Below are experts of layer 8 (counted from 0) of a mixture-of-experts language model. Rows are named router (the router's row for the expert), gate (a neuron's input weights, with its number), up (a neuron's input weights, with its number), down (a neuron's output weights, with its number) and show model dimensions 56-111. Each number is 200 + 20 x the weight over its row's rms, rounded and kept within 0 to 999.
After each expert's rows: a language model's description of what the expert responds to; "gets" lists some tokens that make up at least twice as much of what it gets as of all text. This comes from a sample of Wikipedia text that the model never trained on. Tokens count by the router's weight.

# expert 8
router,199,223,198,201,200,162,208,189,205,190,210,175,231,181,205,207,191,219,215,205,219,165,156,231,215,174,238,201,215,205,208,201,226,154,189,183,208,242,229,182,237,200,218,211,189,180,233,184,176,172,200,230,202,220,156,224
gate0,179,219,207,201,188,191,188,174,231,201,206,192,173,179,243,242,199,227,211,182,167,203,183,164,205,194,165,165,163,188,205,235,191,228,193,194,159,200,187,183,209,204,187,177,197,156,209,170,245,181,201,195,211,241,191,185
up0,177,193,193,204,212,184,190,201,211,184,228,195,213,193,195,195,187,180,187,181,195,193,201,192,182,180,188,198,224,198,208,186,187,179,216,191,177,222,216,212,211,182,189,233,184,255,201,217,168,190,215,175,194,220,214,200
down0,177,216,218,183,199,181,160,187,208,176,239,214,166,220,215,187,201,197,176,227,230,207,178,203,191,193,159,255,207,195,201,219,224,191,161,203,193,195,194,190,199,191,196,189,232,188,215,205,184,255,199,224,208,148,192,201
gate1,197,236,178,170,207,179,226,206,173,217,203,212,224,216,197,216,221,223,204,175,253,213,187,195,221,209,231,190,235,203,184,162,204,186,191,191,196,195,199,179,193,182,211,189,213,166,218,199,220,197,183,169,205,194,156,197
up1,246,174,199,181,161,230,190,209,206,214,198,210,231,200,220,205,210,210,159,243,198,211,182,192,167,211,216,199,204,150,199,180,206,208,191,203,192,228,170,231,221,208,179,224,216,255,188,219,178,204,211,205,194,177,210,191
down1,188,216,172,192,189,198,223,212,215,215,171,223,184,172,186,227,173,241,189,189,196,213,190,186,227,235,192,195,214,198,186,174,212,194,218,181,234,197,191,221,208,198,222,200,174,214,165,199,202,168,190,217,177,189,196,210
Description: Punctuation and separators inside tables and numeric data, such as column bars, en dashes between years, degree signs, and "(aged" before ages.
gets: " | ", "–", ":", "°", ", ", "′"

# expert 52
router,184,197,176,222,208,187,248,195,177,173,197,187,216,179,171,172,167,230,203,181,240,184,185,231,223,207,223,203,212,200,198,243,240,203,188,182,215,205,198,207,229,212,246,229,191,161,217,193,189,203,164,247,182,210,185,186
gate0,184,203,147,247,209,221,198,196,214,198,209,187,183,227,229,193,175,208,207,237,237,170,180,193,221,218,196,197,236,184,227,235,219,186,177,201,162,170,194,185,166,176,197,184,208,185,211,177,194,211,217,226,192,241,237,180
up0,187,187,215,208,197,178,180,230,215,198,182,207,235,174,196,205,207,209,179,233,200,210,188,198,220,211,185,225,161,209,200,218,201,202,152,193,206,202,193,183,197,209,211,215,181,171,196,206,219,188,244,203,191,208,221,205
down0,206,183,202,214,207,208,226,207,210,177,220,197,236,204,176,196,216,179,162,237,207,188,184,188,216,190,169,154,155,223,215,212,201,193,155,210,230,199,221,207,171,192,188,198,207,141,193,185,214,219,241,192,208,186,189,180
gate1,182,194,194,184,182,195,216,205,228,184,184,172,179,222,213,191,195,171,201,223,205,228,213,188,228,237,217,194,222,176,226,215,195,195,257,210,220,203,183,193,189,212,203,208,192,190,211,181,222,182,196,209,206,195,168,218
up1,184,190,216,208,206,212,228,195,185,236,200,199,188,224,203,219,186,204,195,238,250,174,185,194,190,183,200,216,164,191,180,193,155,180,185,243,211,180,238,224,191,190,231,182,180,230,223,213,208,214,232,181,188,172,180,198
down1,193,207,213,216,249,188,191,222,208,191,183,239,220,182,183,178,201,227,211,203,205,184,194,225,154,209,197,208,173,217,207,172,210,183,170,192,171,163,192,254,172,203,240,196,178,196,194,179,209,235,196,223,168,225,217,204
Description: Main verbs and auxiliaries in past-tense narrative after a subject or to: had, would, began, took, managed, part(ed), form(ed).
gets: " to", " had", " was", " have", " has", "ed"

# expert 35
router,196,209,205,239,198,168,230,205,194,192,217,191,227,198,217,234,195,204,235,176,200,197,187,219,238,195,201,209,216,186,186,194,212,170,167,167,175,219,198,175,228,202,244,211,175,170,227,159,197,177,171,217,225,206,175,184
gate0,212,215,186,194,209,183,201,203,174,183,222,196,196,194,188,223,188,176,233,178,186,203,205,184,180,198,160,187,181,191,169,225,221,223,197,226,197,172,187,194,204,207,212,183,197,221,215,214,193,213,198,210,190,167,177,179
up0,205,199,194,212,215,209,183,203,232,202,221,192,182,208,234,200,202,206,179,217,205,188,231,197,126,197,217,177,193,236,204,226,198,201,193,203,227,128,199,207,210,205,204,194,200,172,209,203,213,226,187,171,186,222,220,170
down0,199,168,210,189,198,200,173,178,175,207,208,187,205,196,212,184,186,195,217,213,220,202,191,223,189,192,198,195,204,212,222,184,159,168,168,228,202,163,222,225,174,208,241,203,206,186,186,188,171,215,217,186,215,231,192,207
gate1,183,225,203,213,213,197,174,210,200,206,194,231,224,192,211,229,208,186,239,204,179,217,186,212,194,200,210,207,192,191,209,170,197,195,201,169,136,213,215,188,238,164,204,188,168,196,169,205,220,196,192,185,195,168,219,190
up1,238,198,219,178,191,224,181,204,200,168,216,191,186,229,199,235,166,228,221,178,221,173,206,212,195,166,193,182,189,249,192,181,208,222,206,219,170,176,188,177,202,203,210,232,183,194,230,204,216,191,208,204,192,224,202,196
down1,234,220,191,215,205,203,204,210,206,189,197,201,202,211,225,194,177,215,196,197,185,228,188,203,183,196,173,219,185,205,217,185,244,203,218,179,137,171,163,194,221,216,207,211,226,173,217,226,192,176,200,185,208,227,209,206
Description: First one or two letters of a word after a space or quote, in titles and names, e.g. St, T, B, bl.
gets: " T", " B", " L", " b", " t", " St"

# expert 48
router,189,193,193,229,235,183,229,199,211,173,228,188,208,190,198,202,182,224,208,215,206,193,196,215,192,179,238,180,221,187,160,197,205,199,192,200,184,206,231,215,225,190,215,206,171,208,217,172,196,165,191,206,201,188,153,229
gate0,215,186,184,184,214,203,211,200,217,180,161,230,218,160,179,188,197,205,219,196,179,217,203,205,227,232,194,204,200,210,211,180,213,211,184,190,182,197,211,193,151,149,219,214,199,214,189,168,207,168,204,227,182,199,193,185
up0,176,194,229,203,205,205,197,166,184,209,196,192,220,191,201,240,220,212,168,213,193,174,205,209,207,203,180,248,177,183,208,235,181,197,220,179,182,211,197,207,215,195,185,193,186,217,212,185,177,200,179,223,184,202,178,209
down0,214,201,177,197,199,211,199,216,215,200,196,193,200,212,187,241,239,224,209,186,182,187,189,169,157,183,160,239,189,171,171,206,181,201,199,195,202,192,202,242,213,234,198,195,195,173,178,214,193,160,242,191,193,194,198,185
gate1,184,215,228,212,204,204,189,209,200,183,194,225,192,201,199,184,201,184,168,209,183,202,201,201,208,196,200,173,205,176,211,192,250,222,233,227,159,181,170,235,199,210,226,170,198,217,242,191,237,206,202,217,179,190,205,233
up1,202,192,231,180,212,204,184,189,214,201,226,221,173,220,207,168,144,193,179,189,227,221,209,239,214,175,190,177,205,220,183,197,169,214,226,199,186,206,222,228,206,209,202,170,207,206,240,212,177,212,215,215,192,210,216,218
down1,204,177,180,183,231,230,213,227,226,195,200,206,194,184,190,185,189,211,213,202,235,201,211,205,216,197,198,204,199,166,216,196,166,202,177,207,208,241,239,191,199,166,166,198,208,170,203,201,179,199,147,191,194,175,210,188
Description: Inner pieces of lowercase words, mostly containing d such as ed, ud, id, e.g. Wednesday, Pledge, audiences, sudden.
gets: "ed", " for", "id", "ing", "ud", "ad"

# expert 22
router,185,198,194,210,214,191,207,209,189,182,202,152,199,184,174,198,145,223,209,188,221,183,181,214,219,185,240,185,215,209,162,252,232,193,186,164,222,199,207,209,226,193,227,258,165,183,211,186,181,197,195,234,194,211,194,192
gate0,186,203,220,221,235,197,184,229,210,182,175,196,168,171,209,184,166,193,215,171,221,172,178,227,172,178,195,203,201,232,127,193,181,179,220,239,170,181,215,224,184,202,199,212,205,201,195,220,175,217,190,196,191,216,192,198
up0,188,215,192,194,208,239,170,205,215,177,208,220,163,216,216,232,192,197,228,187,197,185,174,226,169,206,208,217,176,178,172,180,168,185,210,237,177,197,220,205,159,184,196,206,209,194,211,201,193,217,196,211,200,184,191,220
down0,178,213,227,213,169,204,198,224,181,181,185,172,228,194,192,179,173,207,176,225,226,196,201,231,211,214,194,199,183,248,173,180,188,218,178,208,212,176,183,196,189,184,185,210,182,191,208,182,182,161,219,195,181,195,219,198
gate1,231,226,231,188,234,199,173,207,215,220,259,199,239,223,210,210,189,205,164,173,181,206,186,207,223,205,196,206,226,203,212,234,217,161,197,213,210,211,193,164,154,228,189,181,189,192,177,190,223,211,184,165,181,202,240,199
up1,211,157,190,192,175,215,209,258,193,245,149,201,223,194,189,202,206,193,184,201,219,209,214,196,190,158,195,206,181,174,207,179,229,217,211,189,197,199,199,223,194,220,220,232,205,191,209,225,164,208,230,232,185,190,209,195
down1,217,193,180,177,200,235,197,188,202,201,156,215,177,206,200,194,163,190,194,207,206,201,233,184,202,188,185,192,216,189,193,219,202,223,195,195,218,208,195,212,234,172,168,212,150,177,192,222,176,195,214,218,206,185,229,217
Description: Prepositions after verbs or nouns, and the last piece of an infinitive verb, in running prose: to, with, during, reinfor(ce), underst(and).
gets: " to", " of", " for", " with", " on", " by"

# expert 43
router,177,217,188,228,216,178,207,214,199,189,244,211,218,185,181,219,180,197,192,188,212,177,181,208,219,208,212,209,200,204,212,220,215,203,210,180,231,211,224,183,242,210,211,204,178,186,187,158,174,149,171,200,215,226,192,203
gate0,192,188,202,171,236,199,224,219,187,251,191,231,209,171,174,186,208,187,173,218,182,166,215,220,209,207,191,186,187,199,200,168,202,194,195,177,232,231,207,215,222,226,194,194,212,198,252,193,176,187,212,193,247,218,184,200
up0,207,193,221,198,219,195,214,141,202,225,205,185,196,164,205,211,197,216,167,163,190,181,194,195,212,227,221,163,204,205,169,198,194,166,224,202,184,190,218,220,202,168,207,202,216,189,219,199,183,224,204,191,179,187,181,190
down0,228,184,157,209,218,193,180,158,235,212,225,188,188,166,223,192,193,227,221,179,192,175,207,171,205,216,217,230,146,180,238,229,212,173,205,174,219,190,197,217,193,204,201,183,226,205,217,185,174,190,187,173,150,210,226,192
gate1,187,175,204,177,193,202,159,222,203,234,197,225,253,250,198,183,191,209,224,190,187,202,198,238,170,204,171,195,211,211,203,204,228,209,202,208,181,177,187,169,211,226,175,181,184,181,203,209,194,200,215,206,192,192,221,212
up1,198,215,175,213,203,248,202,222,188,226,218,223,196,205,219,212,205,188,206,192,204,213,197,261,183,196,178,209,207,238,152,181,232,173,166,180,202,170,211,146,227,192,209,186,185,190,196,225,178,222,171,247,239,183,218,217
down1,200,207,206,204,195,208,250,167,186,199,170,181,202,229,187,210,195,201,191,185,175,175,233,202,209,189,187,171,186,208,192,217,279,180,213,242,166,203,213,190,184,174,179,212,172,193,240,198,216,205,201,230,205,216,188,191
Description: Uppercase letters in acronyms, model numbers and designations, such as CEROS, PGM-17, asteroid codes like 2001 PT, MOC.
gets: "A", " A", "C", "R", "S", "M"

# expert 56
router,195,220,200,210,189,141,196,199,184,201,216,198,215,196,189,211,203,252,183,216,200,188,185,224,200,188,190,221,192,215,206,199,179,188,197,187,218,216,211,179,231,188,192,205,170,155,212,213,211,198,202,224,192,210,192,212
gate0,226,207,183,168,187,181,245,205,192,189,212,156,174,211,202,204,197,198,262,177,184,172,214,184,198,161,193,223,195,221,206,202,197,183,222,206,201,214,205,210,200,202,179,236,165,196,200,185,223,191,211,199,187,226,200,224
up0,210,211,222,206,194,193,204,179,197,210,197,177,171,214,230,181,206,211,186,172,151,224,219,230,191,214,208,222,199,205,174,198,215,220,206,208,248,238,171,175,214,160,228,226,164,199,184,182,192,188,217,175,186,240,197,209
down0,223,190,222,183,205,170,204,194,196,203,178,208,184,174,218,174,226,207,158,213,176,217,204,194,189,208,214,210,226,181,211,184,192,191,208,164,229,235,196,246,202,201,171,194,208,189,233,176,204,178,250,220,211,196,199,193
gate1,167,213,179,189,179,197,196,169,205,203,242,218,193,208,218,214,189,187,189,182,189,178,227,190,185,219,170,206,172,178,204,224,185,171,192,241,218,180,218,196,181,197,191,207,178,205,213,167,202,208,188,186,219,247,212,217
up1,208,210,171,219,222,234,166,208,223,188,253,219,192,148,207,232,184,170,214,195,194,176,227,177,202,164,215,203,186,220,178,200,193,181,153,172,214,214,204,204,190,207,215,157,180,178,252,184,209,192,177,213,180,219,172,208
down1,229,207,194,240,174,212,219,189,244,174,229,215,223,198,200,214,208,199,238,224,193,206,214,204,204,164,185,185,190,196,186,197,218,161,174,197,179,183,191,182,158,178,214,188,177,217,190,183,204,202,183,235,187,218,220,172
Description: Line breaks and place names closing addresses or locations (state, country) in infoboxes, plus labels like Coordinates:, Country:, Personal information.
gets: "\n", "\n\n", ")", ", U.", "S.", "- Coordinates: "

# expert 55
router,190,224,208,200,204,176,235,197,218,198,198,176,194,191,190,228,210,192,192,209,226,203,190,223,205,207,210,189,193,198,189,189,230,188,205,188,210,222,235,191,232,210,217,208,176,146,208,177,191,195,187,202,205,202,152,201
gate0,206,194,188,200,198,181,185,204,179,188,204,198,234,214,196,201,203,176,216,173,235,187,201,255,203,207,200,191,218,205,178,201,171,206,213,178,207,193,182,220,204,204,189,193,238,190,218,165,213,210,205,245,216,202,173,202
up0,182,159,228,204,213,169,193,203,215,212,207,190,186,216,184,200,235,186,211,202,195,230,193,214,258,216,194,225,198,239,199,236,185,193,191,205,195,183,177,195,200,151,189,219,225,183,207,204,196,184,190,225,235,230,237,205
down0,192,205,196,214,221,174,163,223,198,197,196,202,193,188,206,236,183,184,217,224,203,200,189,218,214,207,209,208,179,205,215,243,196,191,209,189,191,216,198,159,212,165,166,183,172,203,200,215,183,182,208,204,202,183,174,213
gate1,215,224,226,192,171,204,214,198,191,185,175,193,196,175,232,231,162,181,190,241,207,189,206,212,204,201,183,213,234,185,216,231,221,192,198,211,185,194,170,227,178,195,197,225,212,182,225,193,213,225,205,240,206,148,190,206
up1,233,217,205,196,177,178,173,202,205,163,192,236,218,210,235,196,208,178,225,211,230,202,189,185,180,210,214,230,194,190,191,224,228,168,241,229,186,208,201,213,178,200,192,208,192,214,189,177,219,176,224,194,193,192,211,199
down1,199,185,241,217,246,178,159,157,223,173,197,206,190,205,191,185,195,206,183,200,215,182,201,236,205,179,161,212,207,175,200,211,214,193,214,206,180,198,213,243,177,200,228,183,169,213,200,203,220,179,189,198,188,191,212,211
Description: Currency signs, decimal points, thousands separators and amount words in statistics, such as $, £, million, "more than", km^{.
gets: ".", ",", " $", "′", "000", "5"

# expert 7
router,186,194,178,200,226,185,203,222,208,201,212,181,218,203,164,182,179,249,211,196,203,219,202,208,203,151,222,225,198,220,195,233,216,201,155,188,197,214,223,179,244,195,219,192,211,157,212,210,162,203,194,238,199,216,213,230
gate0,217,207,185,165,185,201,167,184,204,190,194,190,226,197,216,220,178,211,209,216,263,199,203,196,191,226,189,230,182,210,184,217,222,187,180,222,181,181,203,211,190,184,207,203,237,202,189,177,223,192,188,203,191,216,200,225
up0,196,185,200,228,188,214,200,186,203,201,199,199,192,222,204,206,214,174,189,179,175,181,200,210,203,230,159,190,186,186,196,180,204,221,218,166,183,180,243,171,204,208,215,202,216,229,231,214,211,208,197,205,195,192,207,175
down0,215,198,222,217,184,205,197,225,205,153,212,170,185,175,213,202,181,215,206,225,202,218,214,207,158,216,221,217,232,193,216,166,214,205,208,222,191,172,197,172,196,178,217,172,176,235,189,204,180,195,192,237,185,214,195,225
gate1,228,222,213,199,210,195,141,200,210,219,197,224,211,207,183,204,213,219,192,197,195,239,191,214,225,187,204,155,198,251,192,235,224,193,221,167,234,204,185,206,182,189,211,205,199,189,211,212,196,223,174,186,205,208,185,227
up1,190,193,174,205,173,200,170,207,200,215,204,207,181,195,188,201,199,198,214,172,197,189,182,222,188,230,222,227,229,240,150,175,233,172,196,228,164,200,187,201,214,237,195,196,224,205,190,185,216,239,211,201,226,202,203,213
down1,166,200,187,204,192,174,187,203,205,201,225,226,191,232,208,198,199,174,161,196,196,162,185,179,185,210,161,173,221,194,218,204,178,205,198,181,196,163,166,200,185,181,200,205,209,230,203,224,206,200,220,185,202,174,190,203
Description: Line-opening dashes and table pipes starting infobox fields or rows, such as "- Genre", "- Position", "- Succeeded by:".
gets: "-", "|", " |", ":", "|  |", " of"

# expert 19
router,190,209,160,200,211,203,215,227,201,188,251,176,191,176,200,201,177,222,198,199,205,195,172,241,210,187,217,194,207,188,155,195,191,191,181,190,224,211,192,180,208,244,218,194,178,178,211,196,183,173,160,218,197,194,176,186
gate0,194,192,195,177,222,222,206,172,207,202,232,211,224,196,175,190,191,177,214,221,239,175,201,238,178,207,191,210,177,212,198,255,209,214,175,223,168,186,210,167,205,169,219,189,229,189,181,249,176,212,206,242,216,194,203,193
up0,208,215,185,223,180,173,215,187,177,193,201,199,181,194,199,237,199,187,228,225,193,203,170,181,203,162,218,210,208,187,208,180,240,138,229,195,205,194,188,215,195,188,213,207,178,187,214,195,192,197,184,207,164,177,214,174
down0,166,179,208,206,193,237,194,199,193,215,196,217,221,202,164,150,164,208,218,196,208,196,174,189,142,226,231,216,166,186,217,210,225,205,216,220,180,193,158,224,230,190,218,193,208,178,209,198,193,237,205,234,201,225,224,196
gate1,220,210,193,194,187,214,181,207,189,191,195,236,180,206,198,190,212,207,217,203,196,196,180,166,197,224,167,122,208,204,195,200,208,225,182,185,203,180,183,197,192,203,212,234,173,255,160,212,146,209,175,192,197,237,205,230
up1,201,219,174,183,180,216,193,206,230,184,186,185,207,217,187,222,202,215,166,193,227,211,196,210,235,181,229,182,210,205,174,197,217,197,193,194,188,186,176,215,251,206,170,174,177,184,214,213,208,174,220,236,205,219,211,224
down1,208,207,218,195,202,194,215,190,215,194,209,176,221,181,185,199,207,236,168,222,216,192,226,209,172,204,185,211,245,230,238,198,210,231,189,201,162,231,222,224,197,198,166,169,214,198,234,208,247,194,212,198,217,186,194,192
Description: Linking verbs and adverb endings in prose, such as was, is, to be, can be, and -ly in loosely or closely.
gets: " was", " is", "ly", " were", " are", " also"

# expert 45
router,212,217,149,191,226,211,228,211,207,165,200,188,206,178,186,205,158,237,203,206,215,198,176,209,200,197,212,197,190,185,206,215,203,185,177,163,221,222,190,197,217,217,219,202,181,187,218,201,189,169,191,215,187,207,210,243
gate0,171,194,199,184,169,230,192,203,178,169,179,192,173,218,213,217,191,216,195,200,173,237,184,215,211,201,189,185,178,183,209,208,224,206,203,206,180,213,158,257,201,209,192,207,205,196,203,201,198,196,210,225,190,200,216,262
up0,195,240,183,236,183,224,204,208,214,222,188,224,211,217,198,206,179,208,192,210,196,204,213,177,224,199,178,228,212,194,209,177,195,198,182,186,191,221,194,203,237,194,214,209,198,195,197,196,199,188,197,193,207,206,192,199
down0,205,189,243,180,167,202,220,214,202,262,214,186,198,210,177,187,224,182,182,191,212,228,215,195,206,196,222,217,237,196,201,183,198,199,175,202,201,155,251,191,152,210,224,189,200,175,210,204,200,218,188,199,203,207,172,124
gate1,206,245,188,211,191,205,214,199,231,206,204,223,195,164,228,172,199,233,230,212,180,220,207,227,175,188,194,183,217,203,216,218,198,198,234,215,173,202,210,205,183,165,183,178,192,192,214,227,184,205,221,197,189,152,222,194
up1,222,195,193,262,197,195,203,200,212,216,204,178,202,234,194,202,208,208,217,189,178,224,212,223,216,231,194,187,202,199,176,193,197,213,174,187,195,149,215,214,180,221,213,204,207,194,221,206,230,198,164,180,230,206,193,203
down1,167,194,215,219,221,213,158,241,170,201,221,166,210,207,173,188,190,167,201,207,202,185,204,173,248,184,237,190,226,247,178,196,224,181,225,208,222,206,180,195,198,208,156,203,186,187,218,188,176,222,208,220,193,206,208,183
Description: Commas, conjunctions and linking verbs that join clauses in running prose, such as , which, , but, although, provided, was, is.
gets: ",", " was", " is", " that", " were", " are"

# expert 46
router,150,191,194,195,227,123,195,229,223,197,194,172,212,179,202,197,184,272,199,189,202,192,176,213,199,191,221,228,209,212,212,203,199,193,191,199,212,208,190,182,245,199,231,208,180,188,235,188,183,190,175,209,175,247,186,202
gate0,176,205,205,197,226,200,217,197,186,190,186,197,218,178,179,208,214,217,195,195,243,232,210,150,191,186,157,193,185,198,218,191,203,205,201,212,172,219,204,229,232,198,225,207,210,233,217,159,210,205,217,257,190,158,202,208
up0,225,188,185,197,202,184,181,202,173,180,225,185,204,214,245,214,229,203,203,158,166,189,207,198,224,215,193,185,197,222,194,205,200,194,189,217,225,209,188,203,196,212,233,177,225,220,232,194,234,196,188,217,188,219,206,202
down0,232,191,205,181,204,227,221,193,187,168,219,227,216,195,219,249,176,164,228,170,213,171,174,155,185,181,169,204,162,238,230,210,204,179,195,203,181,171,194,203,200,197,233,192,163,195,207,221,176,188,199,196,271,208,186,198
gate1,182,167,207,206,211,196,188,217,231,190,148,197,212,188,214,195,181,223,164,211,211,186,229,228,188,213,187,207,184,219,194,176,233,200,234,207,191,189,208,204,217,208,223,201,204,198,236,173,176,239,191,195,151,199,184,191
up1,200,180,196,222,249,208,221,136,204,182,203,239,227,195,210,175,205,198,197,199,219,218,210,202,167,201,199,189,244,213,194,192,179,234,169,202,204,177,216,211,225,165,191,187,225,203,217,194,185,183,171,209,225,161,198,209
down1,205,190,216,211,192,189,182,173,233,206,208,212,190,181,209,208,209,220,199,182,206,213,167,180,174,162,242,206,206,209,218,208,209,197,184,183,250,162,189,220,192,215,195,210,208,255,207,219,221,208,214,183,191,229,212,199
Description: Table bars, markdown separator rows, numbers ending cells, and endings of taxonomic names in classification boxes, like Polyph(aga), Adeph(aga).
gets: " |", ")", " |  |", "0", "% |", "\n"

# expert 15
router,193,234,191,234,187,187,208,206,202,207,240,171,222,166,168,185,204,230,232,192,208,201,200,204,223,164,202,184,197,198,172,208,216,177,179,189,205,218,245,195,249,188,226,240,195,171,192,178,189,161,196,217,214,235,186,202
gate0,187,185,213,200,188,212,238,174,188,193,238,195,219,181,190,209,198,151,180,197,172,205,225,214,204,180,225,217,184,184,195,244,177,162,204,223,200,196,207,179,216,203,237,186,187,187,182,178,186,170,239,209,185,206,222,230
up0,195,193,206,167,202,219,223,189,173,226,224,203,192,249,190,189,201,217,187,193,198,183,168,245,197,194,174,202,238,260,150,195,179,214,161,226,198,187,167,197,224,229,188,200,174,189,191,210,184,202,225,184,241,211,190,200
down0,190,210,192,191,230,208,221,193,198,220,228,168,183,214,200,208,178,179,147,185,225,206,203,213,257,204,194,201,211,213,233,213,201,220,203,196,207,154,193,215,209,222,220,257,175,204,191,163,193,194,174,219,259,224,174,189
gate1,204,255,194,211,218,214,197,204,206,203,187,190,147,226,210,188,174,200,184,179,196,202,157,211,176,232,170,196,190,178,182,220,196,191,180,202,205,190,183,204,191,202,172,190,218,199,202,199,180,202,230,216,165,236,217,199
up1,245,224,194,160,207,197,201,176,226,145,194,180,205,224,194,229,168,211,234,201,215,187,227,158,193,225,227,161,176,176,202,208,189,196,214,204,235,195,251,176,234,190,218,194,197,184,169,182,190,186,177,211,179,198,186,169
down1,184,184,213,166,203,231,178,181,194,197,190,218,176,192,192,218,204,175,233,190,174,198,207,218,230,226,229,181,180,221,202,184,201,209,217,215,182,216,227,202,182,190,210,171,205,237,169,195,187,203,200,197,174,219,197,180
Description: Line breaks, list dashes and table pipes that open a new list item or table row after a heading or caption, plus See also headings.
gets: "\n", "\n\n", "-", "|", "=", " |"

# expert 20
router,182,236,193,231,204,160,244,211,227,191,234,179,209,176,187,205,196,201,212,187,219,199,196,228,244,192,225,205,215,198,198,196,208,177,189,161,211,230,217,183,228,240,232,238,193,190,209,151,192,171,192,212,216,240,178,223
gate0,184,225,226,178,203,183,182,214,220,184,229,170,194,174,194,182,230,187,205,183,209,184,204,187,199,219,216,181,199,194,207,200,209,228,202,209,197,197,209,186,215,226,181,203,183,189,160,206,196,213,210,243,185,176,224,212
up0,187,222,223,206,191,242,217,177,228,169,200,198,221,199,208,191,204,226,211,203,199,220,210,192,194,183,226,179,190,208,204,196,208,219,179,161,209,232,187,210,176,188,208,201,195,211,180,181,177,185,194,192,196,200,160,186
down0,238,151,178,221,194,224,219,208,188,223,262,205,189,184,200,153,210,178,203,221,214,196,226,153,188,192,177,205,187,210,215,229,204,188,191,219,192,242,191,183,188,181,191,181,209,185,187,184,208,219,183,187,208,184,206,208
gate1,195,230,179,190,188,189,197,205,208,229,221,175,197,189,202,196,197,202,234,168,204,203,201,208,208,190,196,207,171,189,173,201,213,201,187,197,184,187,200,199,191,205,177,226,240,191,200,208,204,199,225,192,245,166,203,230
up1,190,208,185,218,233,218,175,246,180,207,173,213,200,191,213,187,188,204,212,195,223,178,204,187,155,218,187,208,158,215,185,198,170,209,204,241,200,226,173,211,171,206,182,161,190,226,200,220,196,197,186,222,218,209,220,201
down1,180,208,182,215,196,171,209,186,218,199,202,192,196,244,208,184,236,206,192,180,224,200,209,178,213,230,228,189,217,153,204,181,203,227,211,200,198,180,229,195,184,220,224,202,176,180,177,183,227,175,214,198,185,193,189,147
Description: Single capital letters beginning proper names, often after "in", "by", "of", a comma or list start: Bugs, Kavanaugh, Darien, SUNY.
gets: " S", " B", " P", " N", " C", " K"

# expert 49
router,188,176,174,229,195,173,211,210,209,200,230,190,217,215,159,208,198,192,198,204,210,199,196,211,218,193,208,219,199,203,200,215,206,196,192,195,229,213,235,178,229,203,220,195,181,177,212,183,183,173,180,205,215,190,201,167
gate0,194,189,198,186,159,222,201,167,195,156,217,220,218,152,207,217,221,180,203,160,207,189,219,238,205,195,206,215,171,183,185,207,179,185,186,176,193,228,214,165,210,181,208,220,181,219,183,226,222,229,232,181,226,193,177,201
up0,181,238,200,203,224,205,234,174,187,201,210,221,209,212,240,181,194,198,193,219,224,193,222,237,222,217,196,212,195,199,244,177,204,213,197,174,144,193,165,165,173,203,210,170,199,205,195,165,156,211,194,197,170,203,203,238
down0,257,184,216,194,229,208,199,199,220,211,223,183,157,224,203,203,213,220,189,186,194,210,208,200,199,236,180,221,262,183,241,204,189,222,178,200,188,198,230,183,201,240,199,178,195,199,194,179,174,207,197,218,201,182,174,207
gate1,228,219,173,218,216,178,208,189,199,218,187,205,208,235,182,219,205,185,197,211,218,203,225,193,239,218,209,217,233,189,197,157,184,192,201,229,189,178,220,224,184,213,213,223,214,193,204,169,165,211,170,171,166,201,186,199
up1,175,217,206,182,209,226,175,205,164,214,189,188,232,207,185,218,182,213,240,196,189,198,228,157,164,229,229,210,216,229,199,193,199,180,225,202,207,169,203,184,227,231,211,189,194,207,171,240,199,175,174,210,183,212,220,171
down1,220,295,214,192,186,186,232,177,203,176,215,208,242,211,197,187,210,220,239,198,201,193,239,197,194,188,210,199,245,216,209,188,198,185,201,236,208,157,187,170,200,163,214,200,194,170,188,217,217,193,199,183,192,205,198,163
Description: Digits, brackets, slashes and spaces in catalogue numbers, scores, LaTeX math, chemical notation and chess positions, such as _{, }, 81-XI-28.
gets: " ", ")", "–", "-", "1", "}"